python train.py --n_layer=14 --d_model=256 --n_experts=80 --experts_per_token=4 --d_expert=64 --d_shared_expert=0 --activation="reglu" --moe_layers=[0, 1, 2, 3, 4, 5, 6, 7, 8, 9, 10, 11, 12, 13] --router_score="softmax" --normalize_top_k=false --routed_scale=1.0 --balance_loss=0.00894 --balance_bias=false --router_z_loss=0.0001 --n_groups=4 --groups_per_token=1 --init_std_router=0.0138 --lr_router=0.000684 --n_head=8 --n_kv_head=1 --head_dim=64 --vocab_size=32768 --norm="rmsnorm" --norm_place="pre" --norm_eps=1e-05 --positions="rope" --rope_base=10000.0 --rope_fraction=1.0 --qk_norm=true --attn_scale=0.125 --tie_embeddings=false --parallel_block=false --init="normal" --init_std_qkv=0.0238 --init_std_o=0.00318 --init_std_up=0.0238 --init_std_down=0.00318 --init_out_by_depth=true --init_mimetic=0.7 --optimizer="adamw" --lr=0.0016 --lr_mult_qkv=0.5 --beta1=0.9 --beta2=0.95 --lr_head=0.00852 --warmup_steps=267 --schedule="wsd" --decay_fraction=0.424 --decay_shape="sqrt" --final_lr_fraction=0.0 --batch_tokens=65536 --seq_len=512 --doc_mask=true --train_tokens=502000000 --steps=7660 --dataset="wikipedia_en"
Below are experts of layer 11 (counted from 0) of a mixture-of-experts language model. Rows are named router (the router's row for the expert), gate (a neuron's input weights, with its number), up (a neuron's input weights, with its number), down (a neuron's output weights, with its number) and show model dimensions 0-127. Each number is 500 + 40 x the weight over its row's rms, rounded and kept within 0 to 999. Numbers have three digits each.
After each expert's rows: a language model's description of what the expert responds to; "comes before" lists some tokens at least twice as common just after its tokens as in all text. This comes from a sample of Wikipedia text that the model never trained on. Tokens count by the router's weight.

# expert 18
router:487508483459484574489450563508443395510503503516506479533513548491448460498518474483458531541480506544506506557475699490477479532477591476505492514494466511524500481457521469478500454422606500484488519522482442594566436523514506610547551489517556556509513494525460554474518460459498525447485477510424487520511510575439463535483491513412544456587544472497534474509549478496488557480494
gate0:429561509516493493451482524509491502503403479477504576537501481529454502464494505587579591503489452483579456427489554466469444538553499487415483495505515567532458499436491422513516468516484525534475422547500510528497551516496490492483552535511527572462503428482500538545559523453496520501497479482462517581410467495525585467479549489507506502553504546507537489481455527489569430579565
up0:464539497525453502554506492570469501504531542486519520557421457527499498480471542564582506429530507503528497407518537474506493480518382504414447486506482488460547419522472499535530546541481520488503499605516403474526468449486483490525583536459532533472522491487434530493539480435505578492515450481458542530458486529573521541484534480462559544556567485544475538486464507480554558514500
down0:405552512559466439478454509461421608488567456493495508546488460515461516444510550522538525531492542505505491489441557546467494508511526504450513494531524447464497463515457457517568481496520551459510449522510524455478485464516415513551487516497554548569477432498579570518490463488520505538496475477527545486512503483526543462510444551493548442446487512564521511467477507523566485552458
Description: Copulas after It. Main verbs like was, is, became, took right after It or He, mainly in species stubs, e.g. It was described; also table row-start pipes.
comes before: " a", " the", " an", " 6", " released", " 7"

# expert 14
router:512506475477495590425479578469454434482508517484494431503489501450472492508508500493440552548522498501544505486472648476473463505440574457507541548524483459503505537445484501533479485439553463453531504573489439516550439555511476648516498469525532505483564532529477510456545457462509520416515497489464515538514528575467490512496523498445623464561512460496504453534491471490498537461487
gate0:538449478527511492610535494425559487552556542463519459515515495533469525501490549503488531553480440493510461583544530567477504594512456487522511462508524544429534482401451484529509530481479497511433506460426526521540540490492529469474483517574468502545488537554529553537470473477478505527512443549492550487473406537519512562492524455486536573492562584454496531494444469503472442506462
up0:466477443476532512507423550385420487473461540453440481554527586491550480435445404539539548488477455505502528452482518486552522442436498490454485498542472489527438558529531522495491526502491557412508464469540505488516415528517488485513491482478460479468484486475509485472562467529541451425607528473569516575493568528465478500439526495540474565579475507512477548536511554527485531504497
down0:497494510489482499559455477489469362552485500532507505492465502527426532424456475466514510545500534477448469496457526461525530510580470485495497387483497601491501489550467459547444536500550522508507494478490521566538506447540514496501521507512508506529463403477537496437538449459469450461377469429474495515500491531482476517513476476524508464515504506456556491495476514568546516542515
Description: Biography copula openings. Copulas and role words opening biographies and list entries, such as was, is, became, appointed, or the comma after a person's name.
comes before: " a", " an", " born", " American", " also", " member"

# expert 31
router:486537437482510552410438564508443407504467528504493451512464552470482475566528439481409541494499512514554536498512633495526476537461539430500456548520506482485544539510510528528429530499528518508506516563538457603536458549518522585481546489506517508504537482442476471440527493493522617459536468469504484511517530582458507554503516533458611481541529450490492514495512501490520574445457
gate0:530426461535487496553482542500521506508504530557549467472467543456436592482458493460506551476537514495459501547558492500506483499362437527466459584561443556494466538470499545536443597611483514430402523538488561518491507515493549480556501468484506425484498479517549569494483518465476436426521476442546497543477465608504519509460534509539504500520571527520526492547416455474476513464449
up0:571486511504530501495489460485519486522487459463462539499446510611552426503506481481590429526441424521502506488451440482478487567556543504523478424443598442482538477531466450467538474396536490532567524481570495456526451474487482425502459520499482560477474543477453458498495462491511509582474505536470532472518540472524518425534461521446484489495494408485455509464503493522469578484517
down0:554522521491487507497413497503467335514487541498478410504392486427466495433502456490476526557493560512496500471446592544508474470533503489469543476421507469466492554485528451468469480474537554507458516504467538501527516463479590547563506500527536488550418525505508489500548494481479564480495512495567457435540524522553518518496589506525563496561511520421530505482459524450439554502457
Description: Clause connectives. Subordinating conjunctions and discourse openers starting clauses in narrative or quoted prose, e.g. because, when, if, although, After, However.
comes before: " the", " that", " he", " a", " it", " to"

# expert 46
router:500554492466488581495439514564460374486449530521501481492521500470504514531525510447436568462503506547539507521513699472494480479409554474496473527514529479548527509500562525517442488456554538498515563564517476551539480563544503495500481486522540498499531509473441497460510485516461610473507547507484519533490500550481519511504474497450531479494542460502502456509525511454490561490486
gate0:425550498500472532508545539450516516466502535490525520505545545518544503498570510499528470462453511632491507504505528462527502458464513510420536489502530478584576480587419484458576530506521497469570527586530542535506482551566470502555537460486510473461517545590500554547446541435436570514501512513432556500520478541531567557512507502405467462490512461502484529510555423406511533531528
up0:591499430492447486558554533557479518470459501485549578494507477511458431508474500498475494490536496469459476464476480523548490520541510440623468463538466494507469493457558529574524467480501577532459504465464489479458476448511449507507491483520485544558419482391506518519482479488545479472483487462548465502475577521440487518460534472454482486495471558558546472413514583460512485497467
down0:532508513551507506523458448467504511441592539507485539482432525460493518499462469492516473499452500490512488500484475526518590509386496525469566507497529564532549555501534495423476515528432491459529522500518504538484538482521506587559517580484523478570564522489435523435473464497442448549542431524514473551503528509556488536497487444503504511511600541512502507545474510475539490476392
Description: Line breaks and list dashes. Line breaks and the dashes opening infobox lines, after section headings and table rows, as in Predecessor:, Term ended:.
comes before: "-", "|", "\n", "The", "In", "="

# expert 27
router:476538487546437567466458534519483434490470480492512418425481519445506431560563484505463541540487496576539566554519619491539445556460520463508494512539521472519529552490540517517442506443539529473519499565500475538547485489501472619493567478512513503456541462502502532466560477541492614437546510463480493508524498529454500524514540514492570458516557444490484475518544508480485516467491
gate0:474538505527543528530456497589508477509449457535410540549498572506455517489506474491489474501465587502509523473491490543547525537412489474496508541482490500548474539447548483485521495434522441499516513542525546463475460556518480501520479428564561459575515522497498542517472520511550573506511529545580466494492499522499545516518431412502499414551512562472459543477564538506454458566502
up0:482459496504519444472583493464534501497510550504532507446488435494523454578472508460518445483558480535496534518540495483432484469573518514504459466547508512482468465538540510481490450500491547466479428542467496542454496420479479452456520514426531529491448448484495498425463478488458452486487472481476563515531416480537486468481589555514517561488469477511586492508473468536560563420541
down0:528512434538491509494454476529521434497508473441454517587503533545497498489505446527404425438465521575564496463529638525504520465460541505468504561455482504553516497529531528501555543487567517521536454483409490532536553464538479512535409538501522576466528457467563563490471469525510495447591509520459548507519463523503490458495408606506524496448467538599485555436507594418496530440528
Description: Roles and kinship nouns. Title, office and family-relation nouns that are usually followed by of, such as president, member, director, son, brother, editor.
comes before: " of", " and", " for", ".", "s,", ","

# expert 53
router:488499475507493574532486527523539492501486494477494483496548515441429449562514427478406565478528474528551547547510465505481448473441496483501485551563526466519517528507504514545450477475558499493493509527524432496486413584547482550509497472550551570485525548499488522475572475512449533487518543478520501533544563572502479455543483506424573502549542457490474480531523482486478566445475
gate0:491543439449448542454484489459457462549557520483511489491451402550475554491501473589516568488494437509555612478540494496527483526510524551538480513489469507518519530528505558534476508532431407454501483509543485517519472552510477591487461504505434444480522544518467522464499541539479533397445424501599442581516532505499485470495528447523508559542472471495419456493462512457477529478454
up0:562477546518544479551524539453544519464477507500461495530548573471548485530518529436468473486475543519468410493494518514490470534500501487458548487446494476499497483483534430438490514497541598552523545448400473518523554433489538433528476498400487563471482489430509523495523418433526519537546570413428515468415473490474562513511424481472507394444474492504572541562584485486518458497546
down0:546496541561446462514528500551404533475520485437514533530466544430450492510513552445466459460529510456498520466526547541504537495435465421482486506499435506469455510511584479416498539537498415472525554544499422530435526530495473512478443485532507525528486491518495445461496446551480514642480579559387512485445541533502571581525458475502517466480463545516457416559600487449419499393510
Description: Paragraph breaks and Indian politics. Line breaks ending a paragraph after a full stop, plus Indian political terms like BJP, INC, Tamil, Telugu, Singh.
comes before: "\n", "The", " film", "In", " Born:", " Best"

# expert 61
router:485490479455464640448486529466447393484477489513503464485522538445493491542527493459414552473471528574543518475516608460548502470516529516537512543533449482495536480487542528499436491509582520466540515566512459544498475567553482578487507492566509532489578493504472485483586501496506568508475490485501525513506503582459536526514499493485544465548511489531484429523515493490483531467478
gate0:499508544452529522507598455473508467516466495414501424474501510415524516500564437436483448546482503464461493526517528491439506523472466519540535570509464505542504435581608534501516494447585510528508532501561464594500458543431508535514527502538511438481512505442501538518488488523545531562455491526508451454519471464557517530462555477448500473485587520510495502571483538538473550523508
up0:452467445576449478435403499497489511463491469547456554547504481568489480546425560520536553415501453471522490491521497513555529525506549458495482467521530495445529627439441437528471469559433454473471491496428513450532521471534484441481491497521520523545500515529516449481499539429454501441565504491487534517439501561443516465502460535513500481492410469510480519412491458451564481496522
down0:527496563562499481474450530566442392477504519469567500563481491546469521469503409466495492511505507509466437579392548462575498535460440454519502448453542522467443472486514478543528477475516488494565450526519455457548457514531525495505513514500569500449538537358434498465587575434547518540485478506484438553470494470474496501467493511439506507540519496522465527525497462510469558565469
Description: Dates and table cells. Day numbers and month names in birth and death dates, "(aged" and "(died", and pipes ending table rows, e.g. December 19, 1990.
comes before: "\n", " ", " (aged", ")", " –", " 2022"

# expert 49
router:500523499483457596471494585574501405519496537518511474442524505427476486547547437496463533509474530525547553551512575453531458516457530465505532555522487454492490533482567550513451484499568533520483524525504458537509451547538521620490521490540519566460501519508464495476518473530514571439482538458485525509539517566454500497515517463494585493528535458503503420535458473472475520426506
gate0:470396536498472554431496541539532463403482503527512467539496514552469437522461563543430478510414580455583530508483489571484468417495500511453463535413602499503533413585526520477494507514508377549518481473528433499469467526436411461515558421476512530492428426527532541472518495501547481524462497458461504519514508514468491532523529490515514448575510491445523525479476495524448487555462
up0:438407569477496539418521465531529494440537489506528546511500570596503466518487542542489488484393552442534453502528497541496491443490437487447518539418589467568585474549481524492505432495460424535537499469546437455476483549405406494562537459503546540543469521516533554492546532496468471465481555432413524531494527535483488542520496516491481417522514505429517519417498464530375488538449
down0:529443429471441471483586434452477487480549531499511466449500528606433468471467493514483538498501498529456476470456545548485545496551518508485618534442507474501488510524567497509512490499526508490450441472487462494467475421439527471527504511472455416478522491543480521524510567488525504482460483575447491544495549502495448512509501480497380466558521452542536470499483440432467500499502
Description: Educational institutions. Institution nouns and degree names in education histories, e.g. University, School, College, Academy, B.Sc., graduated from.
comes before: " in", " University", " of", " School", " and", " at"

# expert 34
router:464538484500489547411446576491457449477467492472506477519508530428486469576526504493406521496506480521551556497533664477505465525475571469518492529522531496498532522498514522528428514511546516494511519528502453574520448519507502704523548499524538516471545483479440491461555473497545613484531523506497483503538525553445533560545484547471531497545512480499518511528541491500524543448523
gate0:456495526454509495522467514517517507505512448566438426507556474532478514536577571461456515402488465505526495546524471460487442499482529493549556529436517455499479512487511554486544513446496467476469510538551470487493537518465504409496465532467455517453513564470576504525505535451487457452462491497503454539434501551461459466519416484409561528422483516540514471506520567557493525481518
up0:558538469511474506488519450504476483508471539429574557499451536495517473431451426522519487581545531486474499467467490544520554487514477522475459468540474517528526505490504414550482534510533543543508502484485511508511453474546508592518551442550534490556481462522425529516508432554497537554502533522529549443579504445528535554523608529604463486554546453440468517519519437461513490530485
down0:546584459477503555477498484558471363530478494424445499461530534535437435487413511533525501518560462494564473443483487552500489503562384513479436512484475500471490450538468514461438574475503505443522491524488481492487573432456511470565514419556506527543504548524376509483532425557434455542506545487528590534461504553474498510503465506479506580417531543469492569475527429510501493467472
Description: Prepositions. Prepositions inside running prose, before the, a or his, such as in, of, at, after, during, despite, without.
comes before: " the", " a", " his", " their", " this", " its"

# expert 48
router:528539493466468718452497580496465315483496537462475479464472512499503517522532488511482506581479469522552526522489537470530454506470524448524533550509564475493505464485522503548471498499575492512473505510560438531502457545487516541501565489499561570450492515489491462432537468456552596405503522480507528519526494514407474492556506486466519482559555439471486474521478478483475504472522
gate0:484519490469455590507546473429572488516468452561549520478523496462500443481530511470439492535443557506443557515415516504476433487510521532524485503467535548456541526496549562470517506487527553534482523583538481506498532487564450500530483539561480410516392466491501516457553450517492460380499504429477597555544491453490592546512591510493478485482483447511511474497536501555533571508478
up0:433445507523517492491482519521485521477497526404526492520461472457530542464568494535509484440456544546543477466507498518483432438494521506492500494526447506475440543450502448503483496526437515437514511516508497540503545541539525559491524455436554538498508477501392426559547495482466436461455486566472490435367587552486432533520507503489521562607551540520532525506581480503539496539493
down0:462539475484395525507591484491570470500525516488556491403494454452485514458517497477476472458432596479484473609557414538498551479661500513462532536453494408483525495590520500443455512532543460467551566511531526498565464477542486515469511444560492464434492466548496494460529529505584499507498505486450506514501484503489551557507554546519488518483536522445484465477548525568521434532533
Description: Scoreboard letters and scores. Single capital letters and scores in sports result tables, especially W or L before a score, e.g. W 17–0, L 17–20, WVU.
comes before: " |", "|", "U", "V", "K", "L"

# expert 35
router:480522534484443560486431504509414433542482521543493463457503553442473458517531439543409577465509476503570553493501652452497466551468528457549529561477520477517557530514519537553437510514567456507501527568533435594497488536526529629488514504491496520493502514479423499508525467496499603502553479502510552511544514588418511543516498529447562505527538439494513506551538490467484560447500
gate0:481495503529510498413473556518454466500378491531549433522461539513456477484451479425514537481475539447442516495478566494499551482534473521534516525507504536557490468410564502519484495498551527454480510511556460520402496518515499471520450472548513638484466525502539419549469460491575502490554439453433490605521520491497504538500487495410519460520503504478566529495522560551442484430475
up0:549494525546513503423488527514516482490460511498549453497483526510468512491428473434489569503460540492437463498513557513455549472527479550515516548487478507543443483442540489525497489514599503492455458520560495504436501495511466471561482465504517600506463549527553465525504450549566482506545488462507466608498489489471431515476517506464543460538478558398525536494511545573458451445514
down0:487523517505484387473455423470489609558492472419558518512476542535528557472501467499490482495544462432457441463532520547445539464526539497572494511510493462509454484393469437517513451522446484568506481492495419417480484475479449468521463473488578498454450485440473489503446491502468434444471470422469501529498546457583451466505537550539568467490443484425481509588496521506563487479496
Description: Verbs and prepositions in plots. Verbs and prepositions inside plot summaries and quoted speech, like looks, looking, is in trouble, refuses to.
comes before: " the", " to", " a", " that", " not", " his"

# expert 60
router:499485450441510634478496562538522390522500515494505444524498502473488551555516482454462554492454521537551511569519622540532533536435487506523498563499506478512478486436499503516496528471592498455561489549539394570463438579532472634497509455547498539475515466526488555434550495470469578463466512441525516521499491514450495573516516484474629434503524429517469444540526456491446496425497
gate0:570463472549449506489487540474469481444517387547535379575513473508458447465524499504486513544501572483536489451470524498495488430420487472507461484526505567489574456496483505473516482480491474467536546560556519492531494521444483444471547484550511448463543508487480523503591460451471489495578527490535490506522461517499543574541555468504450509510492444472515487529582563519476488515466
up0:490459438471431530514517444446483479536468453449551461436489542477527490468519476498459506509442495465526538534560519470459498515503552537407525498476497541529505516557563492536477530543565538544481451461430553496475525469509477496514472463484483525475492521541593494458485447460496451509550549510512521574470504524458531496425480542534489521503499429580533468554506493643485486489532
down0:519557493471499508484474557484535366489432534490490521521440464527471504514529500492524517470442509509559494470437524508507543549514489547447469448437462505574523512480475510490445549445480516509521501522494502522461470503533422493531485541459500459495503494430590462510501478506540547456457427480539513509525520545524440402524606517578524525478474495531518475442471444456472476488416
Description: Sports biography subjects. Pronouns he/she and surnames as subjects in athlete career text, plus sports table headers, e.g. In 2015 he was, Nominated, Votes.
comes before: " was", " |", " played", " won", " had", " received"

# expert 26
router:451516476491476547409456549500453436484473526487487458508496533403501488565515481490441553520516497502543525491527663470502477505467553448536536556497527460529548543509502518506443496491522484506533505550515425581518434552526515693511543470520527512480528489466465490474550495473542637462560487475466491525541517538463545552521493510455566499540514436485495449506501496465511572448442
gate0:495476406450484489444476508588519515483539462515416504538431453460491530558509508487420444546515494515525487544477461466450495511496540455470539515464489496521461499454487552498439482524489528506464513491547554464542462494426520598498520477526489508494520467523538583508517468504555536506464518387466455461476473535513533474550536504487546509499516492507490480525469474502506506531488
up0:516490592554533521571532491410482471502473566508588493481538536526514485430491511510571593461518484503457518456503534561517499461464462556543440486549491518446530468524500391491520531446511495502569499527466476563452494509575469412519446494471522468499473491504504473516457508473463482519509484584515530531554542487472455570503485492483418474507480511505487533466539492470498514446496
down0:540566467462521494446547464479500305516458520478555419500520516440490534508519484503495540469529494546510525561483582552524482476535506519509528532518493489402520540453602448497474514491505508519511541529514518622519537387519505510518543516518542470530450553498544502493507423479557532563484510452510482537497480472442535500521425475503485478557528530511436449488526459539499450510507
Description: Prepositions and conjunctions. Prepositions and clause-linking words in narrative prose, such as of, for, by, due to, after, when, despite, However.
comes before: " the", " a", " his", " her", " that", " he"

# expert 38
router:476520505489468582488483544548487422512461502466514487488472514443479442545508483485442508522506506546556551496547670508500459528449542486535527579515495466501507533489518528504445506489584502467519503534517475564497424536520509611495538504530545527449542512513491495470534472510483630464486518463481509530491545556476499522537512504460586464546540454499521452509493523480480513438514
gate0:524493514528456520490503433501477511467474532408529525546440491496505498540444466530484510441577510461482486456540522472405424494457517516535483502562491497589478434507541551567465462480465563520489461490505437544470540504561528550531499543468441530529580411499484466515460450476467547454507486426446535566545409524493538462455532465534433407505465450570482517454452490485543459419469
up0:528551574560484547549513416499448491438467506438499499454477495448484490510475502545484480489581496481468508510544517459460469536426447527487505557567479495602500505529483504510418523451520505552467454551486473536458520487572507518510451540523444481544565500484512478473554487506444524409506485429459566567546402543501498491485574519483469515592520463530490459496525458520521451489513
down0:515509519557558509550564474528485566526483561546515493577441459489464481515495455559457409491502519526428519480432456587467537585511475531504519527539472472440518485539476532511511569545575481499570566509534515488458511499510506454524532506508427465547482487550502483518482535531466478545478526443571547531441523534498419495443477514456488558534581525480514457465480527457446552494525
Description: Phrase-final words and periods. Final word of a sentence or list entry, often a role or occupation, such as mother., writer., singer, runner, Awards.
comes before: "\n", " The", " He", " In", " It", " She"

# expert 59
router:498507458503452562486484564549489427519482493490513466469493535445441540519543460505474514533503499523542531546501591497521436513462532440528480568488472458479464544471581507512465530504592532501544536568491464544510445515519531630466552476550512555448497514498500501463516447503481597452440545493501505541500513566435509514524500507452561511529558438468513453535503491466499499409524
gate0:474527523442438492539523425608494523530573571475417520446541494449521559531499550472536510513515492515533498576496463515522535434537436450505530566446457511502528465508463469559485486488505518533604476479434466521474483566549532506532523536420437478543467495486459497499547518489498528504459492487560466466527474468531461488464530548487571553530502476536482495474472492537541476511449
up0:495471517507497439531467480546502507525501586521492482470526441405494447546536466473444490473545503499556450488519493435518522488435462490490463498474457554508590538529477582541467478530441498456545578503477545618500475452510554466489502563462478507567527515527512532509472526501564524582487494473462572526501478475574538502506453490476602480497545467409472524517495479467443513480424
down0:518490472530529436560437499473539634560487490497479461399553524539470460537472493471487456487524480465429463497513459487501526438565542515428467493504525525464491529418465528531494504513571487516472547462445531502468492517542480545497487520508545490563509476466528505497510508489552497583506511497516567473506495575567396434481477490494535465472512533418486517466535420551496428473471
Description: Institution and venue nouns. Nouns naming institutions or venues after a name, like University, School, Center, Stadium, Museum, plus located, based, built.
comes before: " in", " on", " at", " of", " and", " to"

# expert 58
router:475533491445471615426504564512482315473460515492459455486477494437502513538534486503472543557519475547513521486496518489501471496421524453518490555471545495492495531460522518492456456501558511537493512541514475526520451549505537583478555481474528535467506538516479511449526475498529548435474561533465527525497526472404500530561462506461536489591537412504508468515471457489505483471515
gate0:490492527527493459501541492501534559521545517489564540517543454554444436494548465484529471430453450442485495526529497518514484476516535546472554589523559510581542521425504505539557524481481487483486488488508461572426562486593516519466472529507419548533473466571578522515521423475505502432514602545526437503505581503484510461461455498448511470457444515423494492506508506471540465564463
up0:521483541461478547541487419529414450528491508473449459485500495448543528492489520541505556572488510521537550517521509392416473466446419473538541477527462513419455418544507488464535493502509510503457477541462504504525488528441479493536499526498520484519432509490474529504567610525500515539525514503462562518479473509494492546495491559479476536595523473463425516475502519558486539495460
down0:472469598490535443503503500494404575546569496469545501436501495466535465449497459469503524442469515563510515508574603501506480475545574495528479531561529561445466459508478453531456518509498545456506509510524613472503449577495455599556499494470500518471426560476458436470534450516527529466519477486527495539475562504464558494488488467526537455454505518475501508493471446523479618473503
Description: Capital letters in codes. Single capitals and capital pairs inside codes and model numbers, such as aircraft registrations, ICAO and FAA identifiers, vehicle models, MSK.
comes before: " |", "T", "C", "D", "L", "E"

# expert 45
router:433485471493461572520488543546470349489462484542462498464479461433462481534547427505438537511469486499519551509531588507505440496492550462522425541545498465498472551540606548501485471518597496478555525580482500558506449495504513603468522465517545539461503445524475495474491419527499584485510547488487502527473469512430504513509513523481543504529519425457488462501511503486487558489534
gate35:510493541452496517459521539519481466521506533474505505488471517500480519507516471457475468516407432487528433479550515472505519541536527546523504519445488495521532492394493599539541513474512517502486477515447564461526524517510496458479475507506478400501451483534553524511478492521508552503581515505439492548468471435505535443460572480538554517544496416515467555471500489486466554566538
up35:463491507543464482519497471504536479430492503482504519479557483501461443493461479424462555484490483484548519500416491512458494460515488486443520615529506525514543549523418543435519502529577565589461481433501557546509443459576470511475524546437484486438571532537444459465445495474515532471497490488454471519474481460522517550526521456512501515470525524535464528501502520497529501418461
down35:454548564452488509533464518417513506466522530543497501507424532483516487503499556486465548490556559524493480425500541464473493443486401446512607499516571474559452534470419467529441525464491513540454557454518527470480534526552521537526539557524489554470538472537524411568544545420506462491524517473480586574522556545458500511515520481565449492556421454491581552498453474458494528426462
Description: Decimals and location participles. Decimal fractions in densities, ratings and results, like 6.90/10, and participles after was or is, such as located, based, born.
comes before: " in", " |", " on", " to", " by", " at"

# expert 50
router:481571485443467609493470507511459372463449521503499457473525554464506507536516526425427545517518493556544506574508659478489448511403513454528466516515521486532474567511510509521437481508557525460514552578528478517540469534519522504481507463532551543505518520461477513472524512512508572450497505469456544519514505539455512499507475484477552482476541407498534447466501517434511599519516
gate0:476434579488493555460519503484551526520458518537550489454480496454479511564483529523523487510548544416530488527497359523534478459477522529492479533478551536496535507508622500500473540512429439508485452478479501460494509526493518483535462512473498511497564441487453501487484516500615530479477470465555494502494488557508517443490471489498547530499495454472516516482478510487498497545466
up0:526517507502464545448514504587516504534427576507582478490489501481489465513490479451538566529462448409522514525431504428484435470555510492519483513529502536453472515466606498501574540518495483443425483502466490488493549546541518543500422495535527590508460461523473517508504460480556505494497514490546516475508493531493516514553549467492552521453483493533526445493472501440463472551539
down0:445462589498485508408454530457492516449472519491498441473552533547502518454499510510548498595490535504483494451471553511531512486409490531542470520512490547477502509480472438480501461545517531483420515472509452464513488477525530721481470521490495553489510484514538544478499472486484462507472540483501541503459522460576541503467552443512449437432517481474449514485482473512522480500466
Description: Line starts in infoboxes. Line breaks and list dashes starting new lines in infobox fields and lists, such as - Location:, - Address:, - Producer:, ==.
comes before: "-", "The", "|", "In", "=", "=="

# expert 57
router:471511474494467626497443518507481366480482501523494470500486537453487485535521507489435565490491539563501530568533629505516473504403516492558495497501531478521487506521534518489445497478556530455527520546548469537548428549522495505501452477519525511476528489463499536436551502500460568441479543473485487530509512519436513496522489511454536501514537402515503436518538516474476607490494
gate0:531456537547453519497507450424501480509505436495385513547543457522569499515494500520495539507487511508520600520554485548482584480480560520465467497492441517533530520425431518517496512513515438543524590443537568512572528513466455507461553473495475495476553488466533470537520500453445518498535490444539535534422482505476508491491518468505538499499507459502503500496533469489545434442514
up0:468537465459507432460501556524501499448520529470590499504535522528553493515482478502509496540465461510581492530494504464504497548474441505554542495491490508524558586496483593473501477507521563590438463540423500519528545474492540507474489501512450495471483439469507562543496494529528473518469507575482459463560539439546554552479529468472450507477447478555527505484493472517484472495551
down0:499531498505530516510545548553488530531539543554485513507516503551516508587493472438450510457427501555463533437494616467520494497527511531510490567479493522488505512587467497445537492547515485508584530500456536512552511476481572599473505499505523495486439506530505495478580542496488489490522491477483484503534527540497515558509576440508499496547532493506553556542540564472509467482444
Description: Line breaks in infoboxes. Newline tokens ending headings, infobox fields or list items, right before a dash-led field or a table row.
comes before: "-", "|", "\n", "The", "In", "=="

# expert 43
router:453521467443427547496497539534517400498467527496509487498501505476450465489532445493472526516518472493543545533471633499516418499478495443537456537588496461511531574503553511537443462489577526512545521581481473497506458535516544642470540447521537565463486508487512499453520431513531536407501535457512482556506500567413464502497511508468553494507520428467509429491489483486506514462514
gate0:443515342512539498489528605538484495517543529483540541511518474534490480488574421544473464503512533513538492573543490594448489582458498498411557510417493439474482415486524486477550463565551450521489450486487511526586477485501478560494589441461488523509524479478469495464509517510460479525527517489522474504451450450534508455513463465480482489486527544518519562521476503557551465548558
up0:436504408526531502489520571434470492484510493452547524517533576541535505531564422511431496491428567541511514523502494573424474555489528512479512515403548444506505447450487500488543460537556481528519455513522509506546481469496499595507554435470501529515528509463471528432546547552440509480524543495509449516462486469481510467505515494516468502529517480480479594537533530491518477515563
down0:441485571529449454531577471491522649537507513496513547578512513567456480476548473540487483524487541521488501478530532524536459483482490593482562524503476469492441536511503469460550454482527489493515516467548517533582477502536477457462512460515494458468454449603562547484521476500504512509448553494480492495481530498482528505505475516539436491492498533457448573518533549566492458478500
Description: Location participles. Words giving a place's position, e.g. located, situated, based, lying, plus nearby "the" and building nouns in geography descriptions.
comes before: " in", " on", " by", " to", " at", " as"

# expert 25
router:440518455498463598424469544485474447478469495478503461512503515431473493554529504496411528548503504540520548493502638500499472520486554473523523533526523465506565542453526540543458497469534506473495506543537443514529439541505538737506512475547499544480493520447465491450540468461521613484546474493461487547522500502440518547517504516451559514527517438500489466524543467497484544430459
gate0:494532440454485524550464482558498500456525484496502457515522478552529573453542511464529568497521490499488500496439499512483500501497519521500567519427527543476477439486419471505449532454527418519574476490470438457465487525512498545461515504528470450557491553541607511534483474399489503440503484485470586532482449531417456579521510436454501456524537532615545504500528434428593496462442
up0:538479517569473485529561489441473508425524495489516493510536503436548481502464523558492523475587517512477456504568506493488441455477510494521518505517467469513514514498526568478451455477503531502509584493500554533557592455491433501519438450452484485443498487572484576575486512542477462560457455508436502566502534463515563509505509490538486534462545482402465540548549528462441512443557
down0:592474541460476431517485458521563452481497497519534548496432469500473520548549464524522530511482541478507486538499543549541490465583441425503487473427411481438517539502554566549432495503431524450487534579509469519511522508543560571460474517535450497568472450523503532485539507530509467492482525449502481523488473499484438521467497493558504563458526561543436444505451532503501503519557
Description: Linking prepositions. Prepositions joining noun phrases, mostly "of", also in, for, by, from, among and against, e.g. member of, Coach of, goal by.
comes before: " the", " a", " his", " its", " their", " her"

# expert 47
router:503528490481448571466470534518482367479515511492493506502511511407506453487509510470512506491511440479470547514496554506493472537508509521538457584515525520534458508491560504539515476450535464463471550588528454568485499572513485616483529414482552585443458556445494522474560507528530516411540504419472486544467553503472515552535465478445540480530534383479456489496479480463491547544496
gate0:438422515404475560494469506501449515532468439529443430475544435429570579640506457479463496532518479499488532439484509533493524505514524499427445469443481506557546519556515469504493555509505507553458546572466492483462522497489482557481559485496525478498515520378486474426475441566480572551415522541569531548488478512500520483559570472510517440460505486529496426559586473495427576524533
up0:417467479453508502476488485478438532527490463537457496427511444426578600617477496518476503545540449493461502432482479568451470508488532519425430420469504523572546490535508480516525508503431467534492523559506499486447544512522498501478540517494533507440513514377513468446446434538515560530469494514555511531561537520518495504550548469516462446428487500530497474552510468474462522514545
down0:418516516537484486530569518505469520514487482550515476523486471496526442425495532499406500495525435478538493557510450560490549471551551464405468512477470506510475526451526506419489428469542553512464485530506525531544494467547498514454578488480484392551486420550492455455523551457530482475384545505568422532422435476470575504486566476489527442498492510507476481537541584596539451502518
Description: Mid-word name fragments. Short pieces inside proper names, often place and football club names, such as Cow-den-beath, Sph-in-x, Part-ick, Seven-o-aks.
comes before: " |", "ton", "er,", "ay", "ley", "ers"